Below are experts of layer 3 (counted from 0) of a mixture-of-experts language model. Rows are named router (the router's row for the expert), gate (a neuron's input weights, with its number), up (a neuron's input weights, with its number) and show model dimensions 128-255. Each number is 500 + 25 x the weight over its row's rms, rounded and kept within 0 to 999. Numbers have three digits each.
Before each expert's rows: "mostly gets" lists some tokens that are sent to it at least half of the time. This comes from a sample of Wikipedia text that the model never trained on.

# expert 22
mostly gets: " te", " mar", "See", " go", " met", " went"
router:452528513517514494547509523482496506481473479544474491539503511461529520522457483514527480496572459482492484507511456509495504538490487494484476489486485468488507534472492483466476490511556526484537498456499479514513499523530481518556525521519535492490518513521516475489490478493504492544497459511498501506514516404532473487492523492517507468518559461524469514502495521463485481525508
gate1:452485498499506498530532530508517525456543514483511522527518537513481507553480501483492479534483508450504547505477531529492463458492507473500485493544522491503516483486527539503501501522498512461469536480515440489518495471495496507464475490464523494517568524502474506478536480525522485496462543500513464527541485483496495475488453487495499481472546489515475554489497486452443509501508
up1:476520533477487547503527522514499508528478482453493552472496446482491484489494517508521511527518507528499497522498486529493505486538466487511492467522518543513554482509496515459498480494494493506470513460560499442474510459451538530499505477483444457515499475476459525515481478523515472522469511480552513503507533539507482516497498518522486524476512484498496486505494519529483483449496

# expert 36
mostly gets: " MPC", " DF", "Personal", " civil", " NA", " Sir"
router:532506504512503465520516511486474531473597475504476475484479535500550521519516481526529485495508466470489549521525483506546509564478492464482492513494483494443506503519478472543474494570547516460529475513457494534517478528466469492485528517509481479473519514528479507478472517459527478530476516529503457472527506484498503504483509489517509482517500500522542510542492487521505489537530
gate0:478514517454514474483499525501504469489483485477481468536494525533486501479466505500470519488500521465468528499506512488493515479493479491490526502470536496459533519507537502486559506486527477497518514478509478514464504492487461554524525498487553490507531504484518506495423499506502537545479503518503541517466495486510470505497502509528488482532502474520479442499523504514480518521478
up0:467530523515481500496565486443573504489503465495516517496455525447482525499510463568497510500477547497494480503480552540515502485463486512482497501469490532511487522477510496488521475486483472519515509560473500497493476456550537492547478450525489500506485491478516479520479515502489525485521478504529487492543497468512519575483478480471499564506533518487505534467498494480550528499501

# expert 44
mostly gets: " List", " Pun", " Mitchell", " LINEAR", " Anderson", " Singh"
router:462518531516498481476525518484468530477465490494481496510485520502471518526523481508522488475530509472486501528525496518489516471487470470475501528475526469515462523502458461475485473487539524467469481467486474509531482526478500516497519496508493464482513517514486482481468470485468480475493456513519487524513515502495510496472504491531521497537484489531483518526485496504478481492516
gate0:515499484492494515485496508492486520524527502549490492491496465505517534499464466500519489505444504492495503558493504505536486525505500514522477516508494497525475545490476533503486459503516470482508538532488513504518464523508509481485492524475534585514503495511492506510457474527526494490496489519512508531559439478508463513505527501501485505506506518540495546499479476534461501453530
up0:510440563533515521508516484505523518527522476542528486528497495535491497501544452475541541492516479492478513493544511496489458514523481496503531517511470448482484521529478516505489460513494491501537476512512512528543538550512512515500517461484495484478456510483503459539469467523491526496488455503503485480505516531503504460495499504542470522464544504548540461502534508524527546459479

# expert 14
mostly gets: " it", " title", " non", "It", " There", " role"
router:505500508508445471540528524491488543497510479468475490494471521436504503509496480527528500547517471495472525513505479521460531542482485476474468521482513489473483516573494480516481492550490530482438466509477475529506488529502481509509534509520544476482509519516460466470478505484518471513476466525525535534528506535570508433491501493524537509513509463523532508502523497490493496506538
gate0:491528477552532435519488519513536489407538491528479500488524494512490486508505460541495512493445485524452525510502489486449514474456506518481498467471497498494502481522534494533491520511522517487499517495506443515529519509492497567503576496508460470523537518510474516479470555498486534480471519488479504508523512504519477550457521439530529510468540501508506508474466467503453499517496
up0:518487515474524479505514484473504532461503535462494516502487483473514501532492484495505533515462477503531477487475502506509491507538487452475514497526508509543521498491480512472489500496479462499510489493452547512496487470488513518499480512454493508453486457473511485533472525452511492490479487458477534495486539537472477463520490527470498494482481506475457508529498525537523494503511

# expert 30
mostly gets: " the", "The", " his", " a", " The", " their"
router:521503496501509505535497498519499526484478478498506493549518539519539483510503495479526501484537522510500509489506469552490521565509510495496466500507513522497505509510466474532503482497529506478539502499493486547483486472463505508483514538526510413492529504578477511499503498490502480523506527508484485499513513545532507524464519482514509471500519456506466520523465531511490495502520
gate1:443505509500484496498450496522508474480466536489494516534479517461469536493541464490485519504450502494520505509508515465494510496513507536478509507500482513469448531498497485486490486462476513435468470480461487494474496471446522505491514485494529488507490505521509491517537491506526502513503468511469509505555467525479486459531472463534492508488530512511506437525515496503515517514516
up1:476518447527521483511513495517521487513491442526520531470475518529490476477428497550590482498482513475470518505513506496528510539483514476482497471493503428512561526514520487455450503516478471492482499529531517474517499512472524516478475518538506499512541517509454481469544485529500495498479537485488476543514521509540491514436497499484512536485495525464511535514506522499509465491490

# expert 33
mostly gets: " Lem", " Baker", " Cape", " Kumar", " Rah", " Evans"
router:489535536507527477508515508462483512501554470539492494534522491474481513488457480515497471515458457460527477491526525484557484555494500503485551490494456525511524518431463503537474456492571505494535474507501490511500495488522471543549504526499496477495507492505523513493491486503494494513500476526585554513510502488502517460521497494524470476501461519495528513509472455550474483485489
gate0:505518495516542515515483487515482488484494475490517520491486480514497533534491472466471493457491469540495481524523535537484516494509531443495465497471493475490526492498491480531509481539481503507477487542526506529478541504506527513475473492519471512506506514469486492518520488504503489507484452488509515540550530508509502496486516489494474544547499537519504516493495485516481490478471
up0:544487518527497461494530474528503473492510512468521531506509502495498522496525531529468507493519499540455488498528523489509512540553506540513516536480508537513496536487481532495507567505493525527474491494479492438537545467498501511531491495535487488499512540496490498460529534452512522455505490523485503534481487503507496488513540498497509538488550462472511434522473486470504479478478

# expert 29
mostly gets: " area", " Pon", " Starring", " defeated", "thing", " someone"
router:502522530529555485486519545482487514479459485522469483551490524455473517524482491517538482495537484474471506523518448536555526547482467477483539507476471528488486523518476486541477486554499521484466467519456489529511481527526486521489505547529478480487525523516481541487462520474506469515492510537512515570532516497542484482459512483519526496527498509531489523491495465473494467504512
gate0:519479511476507494531504489456489461518484529518545486484541478496517473532485472503454521478517504482453493529499520517481489530488531490501490490514469473505506498525531465518498529531509504483491528550517522466515470507511490509482549479487538539486509483491491501475522492536514504472496502479501474492522478504483521508521501466499450492478438496492541518496529510484485489530527
up0:442470461524475484505546443475520483477457538490569556513513497487495477549495479467492516531504521505514493480544521505512515520436527509482511536504535562479537496500509500491489463495510490503478500509490534478476532458522484535535487510499547484482514498488510494470525528513534453487490508494520515492514513490512504518460481515516486499491480505486500516537470492532497497545479

# expert 43
mostly gets: " is", " was", " are", "\n\n", " been", " ("
router:486490500528541519519495507493460525477513494434452453527516497520476568508494498528496506547507477503509523520503464518453537506501491504476527508484498485544510511446507473526457481560519531516514460458507492521511494525508485519515508515505515525499484526497493484480436515500467482525496449499477524420509497489527474455498488505505516494520497529522536516479537496519504476463527
gate1:478451492489489463516491469542515517499497461493489505488486524497484492533503505498543472498483529516487528523532539511463525541487465490481483464486496491507498526495508492497483498504495537505464492544439513477495430497495536487486484478543524505500524478454516555495510484514516500514495493488493533490545501476470485514512544474478533500521472541512475512443514521501485504524489
up1:530493493497473489514522545515452503505523518531494483511498533494487511491478494511529511472492443482481513506513510494536521476511474560514520512535452527490556496520547482466494481490449501504544532473486481495474437464486517502502473478512508480524506496545484520510492536487484469536533483524566468506464483533529518497505494464500523483471486535486495543486523484482489496520513

# expert 26
mostly gets: "ation", "ations", "ulation", "ization", "ration", "ments"
router:479525506513521493494510523490479510483514470476480478565544523467429524521549484524511460503498459476478523524516493504491526439473488484481513502481502486525477509572491480495496482559566515485466488452481483527519488517513496510450528506524544471476516515508480471472489494472549472501509473519510524497506522441509488458483517485513498507516447556519519512502590464460471481526522
gate0:560496509489479484493517466446468586524459468512500492515482517515541495455501508501502485514500498481493522525492484481484480504483464482534475532530496513480495526464502486526503496528542482499502534470510522445492467484479491485505543468497465486501546521520464496478525526495512542475485503514525475504485467484509517538546513570508505527502502450510487515490510480487518503494502
up0:494492545501510495561540510505482500480510450504494518485545489511454519462504514529544503480502524517472554464477499469528508502555471519490460518483475485520477494464509495498506533483506469504475457488490536504494497527500500522485534481495524446517505499491509551503516495540558511455488478470478493514516498506536531477497505510478486500455508495538499479452510465550516502501489

# expert 2
mostly gets: " In", " When", " nearly", " Although", " fa", " make"
router:514523496500531487482541521478485517496488473504486481526506522480488488531448467512520469506518488485476505519539524524471506491484483480475487486476470498498508507475503474565479471497519506476413461564496491527501481516504487535483517514516562485473525521506492546488493494488489454493488468518522467493533530519458479480480526493521517523533516566535519528458526470520482478485535
gate1:530494522511503511446526513517506507491515454448454497393535509513472511502483537515534501553438533531486499519445517495525504462499521467453494477483493505486505507494504446493512463527467537527468506494478464495508484525526510523492515489492498493512512463561469491522498471488459569525500512522541525522475499504500499490469522504457428541488482497489484490508499471551497543495529
up1:559508473486486488487508529509507490483481514517472482497513539497526512474514487510521482512492472508510544485513523520527503476506487490478554523449488484488508480463500530507532526505516488458506540526495517478501498424519540503497536473461509520527479512506528493536491520489498473504489442517491516484468491497480483517474482521531494481536550500523498471512521569505486490519527

# expert 39
mostly gets: "\\", " \\", " far", "ن", " &", "bel"
router:466523517548503465519517521489468530482514467493483474523495517452502477524514459514513479441543472483478490516519470506531521481466478477496534497492495494513486527587477482499480471554501535469495482479450486532519483522525482520483532524530521480465530531505470527463459490475477474501486535512517553448517526494527484487475518482506515520513552582539462519497530513468489474476531
gate1:489491516519501481513491526447496518512456461475520492551503464474482481504501537464482546522460494490484481486491501498502503512526471498487527467491504477521477510480487502494503485520478489491518473541516474520499508510531491493535521507517491547436510475497543490514496512458499482431501507494494503573456483467534493489522537490504507501479512506529482528499533468524478528464465
up1:514511474504480476517520455481491532540475474540539536485524495482522532506474527483500493510519493530461548512491534518483478503468465501542482556562468501506546486517505482522530516499508524490525479499537508478471547494519462467473499506542516499543511492495512517495448422488483515497518496507469453526489495486493552474487482489486512497468518513499470475487512501487494470523586

# expert 32
mostly gets: " in", " which", " who", " In", " after", " that"
router:557499516498560477546527509483479510500526484436490493517511514452510482522473492522489486511566524489498530495511512512476480534485488484488510503495514459525474511435483460458495490557503524499471500434515474521505493492533490516491512508524487532506518512497484492501503483502485489463480520527508504469501501446490484565504492483489517478522521437493493554518503518514484508565531
gate0:531512509529516524511518564491516532491541482498495509539489460496500513485573492497559502516473491493510516536467470505466504475546492524485482499471518499459472508438477472473530477466500507494536513513490493510493481487508463541499515504534496470533466449514518486518512503485477531512475503545559484474492439534514532491514475516495477531469532479529481520532489508515492510479496
up0:485519471494524524513510454481494524478486546532499569509482537500466497471511499483457495527482490525505491517507524504492516495561510460491480516526487506492483484533500517512532473505518500472519459551476520515487468504490557551503480505469516509496518486515502475524505491502498479532525516511499497511476497522509500477528478526538503508453509475502544522479509563515492496518488

# expert 27
mostly gets: " Rh", " Kal", " Cal", "Ch", " Dar", " Bur"
router:475517546513471465531506513481472511492553488522458470532482518501550528514520497507518481554503547501494466500520537516477482569487472491493499484487466495479541514443444479530491467507517549477527479506501490502540482508491462511532512510517463481485514526525493535485487505486494491479472473515533468479518484508553512486494531481528548488520546489515550542576461477493492486509515
gate0:479467514528494479496515492519470506500508497564494504479524518514482460527499489491509489477496534509534486559504500522511479506518513502505500503479516496511487544519574473544460554532528497487504504500517509510508489573506497525500506458524454510483481535519496530489524510518542502530504525487516513529465534504517463509538492459516519530499498470479509491513484489491506502508515
up0:468522520464479483464487540507509555504520532543495554499467486454469553500527483501516474536479489531518476456520465531467501509496517491470497490446515528483521490489463495515493555503539563552466512484491509485523543516482486504493497471512492508530495460508520495498495477504496505480458470516491510492504491520516472490449492509523528503534514493519488482539484531483517481553509

# expert 24
mostly gets: " MPC", " Born", "Scientific", "Population", " real", "See"
router:543497509518481485490497512496496508503421486494490484480463488553542514516516485528537482553566522487484531504511510516548501561499492485500489468501493488503517506532521494502476487499432520506485492456506473522519490490483480497574500517513417490512510501531473455513492492514491467598482582516516448481514499512507500501481521487497539505503502470515512494521440517445487476518528
gate1:511469494500520521526490536539526531492505511491523469525483529489510498459514450518500493558505525543453480512496485495468496524470505475492471464506526530496475465518496486503512472515487458533480506506528484525503529512522517490545493514518486490514522472505510491554459465523521456476510505522486492534506482479471492473506511487469473485555528488496534503494499467493526508525535
up1:485465494519468460442490500538496510480479479477499481490525475523494509517531503485513508467517458516477498518506536525513483494518536500538516496497452497502551534497524487482460499465480458453513490522521511524540495468494477510518516479504488486468473508490525501517492518515503500480429499501519503515519528522524510510428536472459503516497487457525514483495497464539522472486488

# expert 11
mostly gets: " Genus", " Coordinates", " •", " Animalia", " Phylum", " UTC"
router:502518510521492478504535511493484518492529475521476479504439532505575500509493490532529462517541472483491532530525487520503511535477490485489542500463490527500486512487467480531488480526515524468483488497447476512522481521479482520465522530516490489483529532510485515478484488483531471495477484533502534434518517485503495497497509483506524484534521484529493523503547495475496472488520
gate1:504521498538506488500465508487528494538530514529481502528521514495479502512520468496532475486522545459487496522488561523552453519465470470504468548473539513495496476476474479530500489498479491499509511484543537532472479495506522509477490505517515514537497455547524482501546489469481481485507497500460486488508490452511453482503496536504483458516475497497533524490506496494506518476516
up1:506482477518473503495521473515519470504518478512505517509506483517512561432492504473485490538452491522484499483540514490509496475514461488460498467466472449491492508516526437476470462503495520526486485495494536537507483489540517515491520511447486499474525496452513500542488507523527479508487512481525523505479565526516440492446511522522503490477503526553526509563469470492553516508444

# expert 0
mostly gets: " They", " o", " He", " ag", " he", " n"
router:478510527537447459495546519481477518479490480466475501518498552512505508513492473536530465513539469494492505513527479519534515502467481482485520526473528478547490531527487478509478501505546514478487465455480487494534477536509495531471524532521458467488531501505479504468462488465482502512512481527502489501537531470539507533486514494517517489537540491538523521506452492530479466485531
gate0:523481498476483496549509522557513511485554518433537461485488548493541540530527486483479543480529507478455522513531514513476504493509507469484492499511488487474488517481461501499488539504515489479497476503480480509452526501544504530492503458501520485511506471487515509504538486525513532479498520518472493482477538497505499454467511531517488487478496507501539530505474489467505470478511
up0:484525492498484481492511499520515510501477513512464529476485498511511501480495509468508523488544523501505503398484486509517487513470444513487456487488516501482474539469478461519485548550459510513478535493529490502515492484518515511516507513444508515507525508512518576477511556511500537508512553531508500488497481505499478516553469497533508427483471516533481486501535501504498501521507

# expert 10
mostly gets: " season", " tournament", " games", " Records", " edition", " Stadium"
router:549499492502518500516489495483496506506437470510490472576524523463499540508444489510525485461560488439506514498517522509541488543488484512489554505492471526504493502530488481519505503529513512434509483483432484499487463541518510493529522505498496495512495499508481457495496506494520514523494492517516510538498512470508456446510492487490472492502504508491491527495555512489494515508499
gate0:528495468518536487509507478474462523468529493454520521458483481544462498560500471479532461510492482470484480504510486496517482508511509471496428488493520490511566516529465515498504504505503491558484514529489494513497470522465487461501468495494521494474501453485474521502468510521511500497482490513484507536501460467461449553483538472507513536502489501477497552501466526470503471486515
up0:509489461501487486494486475460520505471488470477505483507471511468479520496472505499454448487563533493462478498456484527469499490521477494527482536490494471524439511502519463503498501474495462521521457487499521498496525516483480520472503472481479492517467502512490502500493485492521552518516478531499479512525510481499466478521492470534479543466463538522482484480543509551510476510496

# expert 40
mostly gets: " January", " April", " September", " February", " August", " October"
router:500501525514513475497523529490496521486450459477474488500541516497450539529474490522534477500444518497491562513522523517510520501479485479473529500484530459478492523472491475491491476525515524484415473527483464525518465524477484503509509513511488474466512515505473546469463484491520480563468448530502527509521512544480481503473512479510519496502450486510491499536486500494480478525517
gate1:486506471462463482509481535474476472485497453507540463480508460448530499518510496456504477505482507516489514518503498478502512492502465493494521522518498489470450472499469517505502483500528489480481525507520466522493470532460471516534531519509482499521489556493435466480478497480531468503467458487511477487534471524491461456508550549461493508506476533543484513485505544485500497445489
up1:517441487528528499501460544495525477483517504478462534525461485497543539525489533510494533480497512513499563573483455465477531514479546511514489518508499480457508482539510473498505501495504479432530489507493495484503506533505514491507499518501462517514519513509481465512487483516472485488480493492501511502498517498523499509481471525508495494454527473455529513509480482510471499518478

# expert 16
mostly gets: " American", " central", " northern", " southern", "ral", " eastern"
router:464517517513535482513517522495482531489499475541473492549515539517453487512473493517526477490509413475489478523509520519463521579480484480472537508476496475525437519554487489478483478471468521479460490523463494522519469518540469512479516526508504469477538520502463518487469456479558476487477468523527536523498513518573443570498524483505512504513497488516444522442503487489480485479511
gate1:492552516503531483471467507512482521469515483409505486521515466506495540518506512514517491489459471512501452467527474514496502506438496521481465495488509504515508498507528497497469477517535497511479474530506523535550505492514478505497485506526502543536509495497501515459499481540494507491504493472500490505537538530520507492481474483485520482479491494492545530452525524461512513472497
up1:488507449493508486506531537499556502505521484467454550524464505496491492481506542521521510432503520495517517499468491500496543481519543458515513521520524532505468528504551460473481540439503535502492473471440510564479467498536485500491466446497520491488502472481515469492495485460495514498498453518470493501508485514515501496535513506485503487523510492506533509506554480486480475533523

# expert 6
mostly gets: " Hen", " Brian", " Magn", " iron", " Jacob", " magn"
router:481512526523549475476502519481477526488489486450468488533499536486501477521464473519516489466450523477492518508512577506526533556478468479469526489458516539477501537460490485525483480474526532474512493522489494529515480534534482516481533505515466472480521507522480547491466489462515477505475438528491519483529525481558516497484511473519531523514553554532444515515469510494504477517527
gate0:522468490498518461492477507498526507499492498456531456518488522534488513500509482451474542500408477479531499434473506525459577486482521504511495449468459476519501516442516492494493498495540504495505492514504532490515476514489476509496486483507545515514497501504446538503415483488529491503487534495458493501472534483477497534486522524540464512503539549542548511529522506504497528465518
up0:482540538540496499493514508465536520522525497452505505560490514522508522541456537515513541493499523453483531505482489502504506486538507531525503497466510492529446491537509474504471526496513499497505485471514469484456552496487507451554488515499476509488486442488514508536457484528485531474499568514492542505516502512463500507470530486478457472498527506520486538554490505480507519495502

# expert 9
mostly gets: " st", " un", " int", " acc", " res", " comp"
router:528531533506509499495497511496511522467479499473485445522468479497520525530483508484499498513536519487514413517513503487477489536519480512495495523480463535487484507524488463514469512501573516479524478493490469498527470491524483506581510513521502509474503528546503489498507495480499493510468527488505466483510500476524520439491506501503556471517520475511549531496469491531515512504519
gate0:471447488480499461494449521547522463497518482503531531490484529541500477437507502513464457519486506492491487457534528500498500529502447484498451534473478536485501478513509472488461522480493459526494467531486486499447514511473564495479503513512508508475523490474487521522528514475569517554478474509515463487518514514508485524519515525500489505469466476500563529504543558481493498486494
up0:502473510497505497499548527521443509521520466533526535481514508536504466492460503492498509532480551534513496521493525488461522496434535535540490497468476441501502494518453482509503508505463546527461500480512523486515511501479478536499507524503474474504503482536513545502525472513496475480517505514534541444506510542505481475474511508419478506473471474508543465510481518508499548514523

# expert 31
mostly gets: " British", " Syria", " Russian", " Chicago", " Canadian", " Iran"
router:543502550527514467498501503497486512507496489482480479517488531521493530523498501496504491513495539479493522500516556490482509564495479500487529549494499474514533502513506481484494499518509502486487470512492491495508476500519489478435499529503407513496507499504499489486485466511545479557461497536470506410512513460495484477479493506493514461526481419525545525556459510499493507518515
gate11:502467478495480528488501532477523454530459528514477477473483494482476534498517514520530473466512474505488510562529511499478529510503534466478504466499518488495473488501502515506493494505507503535515457518513547469509511525528487489515529476485475490428446516500482518508517506474470479461478513470487501475435524503480515469500478526497549525486497495530515504493547525501499479467513
up11:507511515485482539542552465522407482444513512525502455500530514483490464488517535513493429532489469513502459500451509480511530506479518501517514521532532538506505493499445533487471496510513453473503499495466492518529473491463537521484497508454477449493443510524473507482486501455512533496467490489507492503501499522487482486564477470548545493478467522473493472487512471501507547524478

# expert 21
mostly gets: " 2021", " 2022", " 2023", " 2018", " 2016", " 2024"
router:543518506525504486478515517473490516474544467520493470518520519515499552515512482515527489488502527486486539524519519510496509459470473480488531506489537420477544521487507478506481493500518515477549491558481478522524475526536488501474507519522579496490513527533493510470483492484489491538487457513510566500516518499476517530477483482517500531511518556497502517573534502519493490481518
gate1:520485476505468482521496491484495463482475497514494474492478477534491501470523486508511459472555494507519502474526506454449477549516483494554481533513533492497488489440498471485541428511533527468483492484467527493503480484531538506448540503496496527487517525469504488478518493480502467507505488537504492529526535502493497456504492478509489557488499478560476566488514527503466481494499
up1:500517446527533511532523529519488523503463492490540481541493513484502469494454539510491499512463473478486540494533523455494520478527503517530462538488529500479496479488496508513538509486479484530487479490459526473483489522493519492508546527486524512535516519527508527497470526504500516498495470482496485506503513519506467477516514512476493508499523500481498453490501512517473476561448

# expert 20
mostly gets: " song", " large", " member", " eight", " number", " total"
router:476512511535559482524516511483496520496472479532478484482464521492510506504437478524525491511516473486479569504513514524461506537485486474474533520480532545518499511556516484476478501523492529486431482447472477531499482511561490511540528511517485485492499507506456441488474502470494490517484542517500508488519493517518447489477504484512502470511444445514483514455477520529487486520519
gate0:497520457519538489463493492495470532493508454514451526539490541482514498493489472514506480527527506492472520437507487488507485467485517450509515512515490502500481500540479505481504489495509480475485533485475504487543500518521492499493522551494504483500483513472492489507547512465482512509474571478514466543512539482498450521542501502488538521515469534521509489499479498489484456549535
up0:507506568532479505459508500499486542533485475534495506519490545508508493471473496438453468505502503514525531483504462478503496511493475479522475527497508513476502449476509515489481508526496548530486503517471461490527521513489511461492503526460537486503501487467509469489581482477526488544505471472496488492468513530487483497525535499486484507554514506555466479497498510487515506503455

# expert 23
mostly gets: "lo", "wh", "ju", "sl", "err", "eno"
router:487487550518471480528519513491491507502533498508493495495473494485494503516520473510513482582500499494473450496515502485445539525491485494487513532497495555510578530454484476490514457479449498503502480505513501513516488491454492527516497539521452490507535523524443477489462516502512482503445501530546475501510522503481527497466528493523509441517452462514522515542443580495424518492492
gate1:557489526507500462516479503542534525489503507492511515538462468520477501502496526510535497524456523486516498522484532443493489537452513479486478496499423498450504484496529485514524536457496450506504511482529521467515533518538537531493506547472494518488485499506486480529494469494520461526445481520498516513513520494479456518497520517488528453494471507485477513530469492508493475510517
up1:520488498499533503503495527521504514474467481516533509492520481538479504534502538512555509461513497497498527499503467495475517518460502552515544518491504533502501535537487515501537501517440483487526492530481530472472503501504496449508539498493469498461530512471529490532489517491482516520459532503498527480520468442491513539521495486508534501470527476501504519471511474502516505519499

# expert 15
mostly gets: " \"", "/", " /", "{", "–", " '"
router:489506519498512482474530519501485493438551497527495494465535495557565471518507472488499484530495537477494512493504511511536509482468481503499543536490483501493536522453496502515496506474515506519476459505452499515484475483565510537492508496508524548508520499504533496487489467498478505523511536504536480487517523505507472485454495504512542505510520448516456517478505494500466460526502
gate0:527529519468484513481502528515514501504437531520501479495471517465502509481466490492556442547545498523509484547482483480482501543512525481486474499514436528492495499491504509488472467462530531515487499515488455495531470509457517526505527451498548538533495519531483468509533512510493476452521544506483493472506498467523505505502497489471486467541476516499467449487528548488518483513493
up0:500527507495489495492515466428491520497469516490540504508501503465500497508477531575525451510501487479545493506462448470531514472467527515502470513485512519502540513456480496504502498477477515479486541501507487476469496476505479483510499468512492487484526529490513500539545495546511498489476573475526501498520463497462504481477534504508489449515520533495476483525497474481514462491462

# expert 35
mostly gets: " used", " played", " released", " made", " known", " found"
router:558489489509543497476497512490489513511458456532479483483494523542495446522440498503548490514550510499526550512507522499576513497473497498491502490491488507509460513506484494435497486440537494485440490462503514508499488527491502502458500544507561489487517519531434426469476497495498500505482519510515497512505515453506434500472499492505497483492474436527472511524516540546508500511517
gate0:476448461491445525475496465492496482465475491452480512518503446539457506487486468502514526502479485517502471534527505441526500472491489555476490485516528455492477478495470499472511490468519452525496500493481456481542477502503528488513566479547520519503510454493487470514500485488486506469499465473526448521499510490500463451457549502489483521536518499487528529457504540545504495514508
up0:495530504531466496491489518527489525446523481529502503520484482501509506513497475534530479489517502480498532492488481510479493480477508501525511498504512504514481498469496479525538472491535487523494515529503483470439550475499471514510489492455492506491502498513489537587471493469502445531517521493483517471450471523505495537508503513466521480518549521528510495494549534462496494488518

# expert 5
mostly gets: "ń", "alis", "onia", "ibi", "omo", "rell"
router:493493528508458507464501496493498513516487474487500483503568508494523533503514483494537501544478492479504507517501457499500522467461496493480492506501476531521474517514493493481484463513481514504525497532520514503494490484545489517479509507500461503483510513493508480494492487465537483516490562487565529525546499469510507463479522498490510454494503508537472491495539528480458516492539
gate1:488536507548493536516457507520483512509498489528500495559478466490471522522492441522478492492472505452505473475498511540503492558504473500511472555497492466526514534499478505507529487479461457479492501480475497451529494512489519528528531493478471537536469514493483500510518505508487508502518477488496522523488494498483475496540513525515517523542497470517541511507487475459504505498488
up1:481522542483477496499486503475463510535495531501513520455500537509503485490508500555516493485440505544512512473470519506507496493505482521500528472474527504530493491430471507527480524495493527488518481498516508506481477526496516523522503499516459490481513568495453527457508463522505473474500461533528515462543483477479483485492493532529511489506473478491500508501497494474525541492493

# expert 38
mostly gets: " and", ",", " &", " or", ":", " but"
router:455539479508520469519502497495489512515555519508519485516564481499516423503529500473491478497516487501490487534493505552429540499516494487498516542482522456523484512454496524506510480537534492508468468461526489499503490596513491488494519566509464503500532530521521469470478462478518469488478485553491509509511482446520437515499496498501492499534502510510485498498485512542468506542540
gate1:581493516468485445519468548496483503478481497475453498526501473506483515497517481481451472511550486529497430451513502522509489522491503488480480512478565523488492525493534495519499487540523485499518485506455452519513519525511494525506473473546544490550503491511489501486467535479495523475504453501492522468503514481535503454502495453491510486529501520470482521463529535492541494501502
up1:477535491465516482478529528516519493496512498505487468536529442483547517523479496527515450443510478485500471476497537489480490453485496510513503520518491540501490508499508491548494469503541527487559482504513515514539501484502534512482502477487500505542475509495490494489515500465478573553510492513510514488511509472489525445521518476532494487522510505512494495485460514528507517491544

# expert 1
mostly gets: "′", "ا", " ", " —", "anie", "°"
router:521523510519526485501527523499465526470510476467484474503492525469495492515495468525537480525480524473480519517523492497531514483469482467464473503482588444543486521536487465498492500532473522481510492488472485508523478513558481515444523517524503477466509522531479514476487461485526466534481506531505520484531533510501500487481515493516524515513526556534472513525499500508501467487533
gate1:502513554538540442461556524470515474522518464486483495490502535508525462463558490525525518479465508493468507506498487485509464506546457525481518512514556485498507516499505533494526490515504541485522487511476531501526484486506472450492523517487471503487529555502487502503492489494508468508555509475495513544529501497516501539520501461516480528505477553509525485506461516529513518502479
up1:494498532513475477473428503539462482537514530470519474505499531469489491488503504479525491471482506480519469519506504495500506499508476509522504511501493540512497468501549482474484502507497522497436514480508509516507486492542479523504468527487532508516503512463508491485502497495518487478519522503524523470523475543577567500513490539515545549512515512491544462452477499512481539484476

# expert 47
mostly gets: " th", "No", "He", " Not", " un", " either"
router:559523522521501483476518520475481545467519484492482475496487534535459466516485477514531469531488470474482490505518516510475527565473465480487527511479541508510525523469495482451471488506507532481451480533486469516519465536496481508513518525527482482477521517500453508481494499470504474511485486521508490528527504454529485485491520469520523518527531479509548509514494492548495467498520
gate1:498522515469506491486517527514493500524513489528513462501486495546508474507450514495489474473514542504473526492538525499523483500496496524504476473446580493529507472508462496456507493485548501523496527497506500530478505470492472466549507462518576502504546537520457523525455513491496540470526506507491537511507486488479479507460532455478498532499482512486497495498460510476469483511483
up1:539493507508528504454516499515507519471473488500524513518496493529543524460455484522519513493560502495502528501506513480484476538492452540536568503498484535487464516516534497506492492546465480515533465480504487531507511526518513469467506482470492480462453545481505569464503557514500483494500566512484475497488492532525450524508496512498503493527496505493515573521500547537518469516477

# expert 19
mostly gets: "aged", " stra", " gl", " control", " Directed", " pal"
router:498503521521532479480521522472486534488526476505468493557502532475518505530482467541534487458501547458488486520548471521518511504486472471475446503470482508513492519532487461463481485482497520461459493491478489511528475534500480499537522517521454471486515519513472502480472519491499484480474480498524490448528527520483463466478557475528510511518500538509519518475510470480491473498521
gate0:505507487485467503508489541511506432490530499496503480508533519525476510525528474517497503526469497438520541527504528549537533520460486533474485520471519469508512491496509435514468459499517507508488515492505452455518527494523487519491479566493483524477507486482487525511521485521515476522494480568493529512491493506477473507457553476507510489512511511496515508471485535474444454521515
up0:463499511521499498559467548497491478456479562500492484463441519462500520484514512561531496556514516476501531499463513494484554471502517493503524491497520511474481458491528512535480487423503531519515532525511491505477485428490501476504473468529511474462546552447498534530525497513492504524479514499499507495475486519513502499500455496516499526477495482478538504517471474484488511492518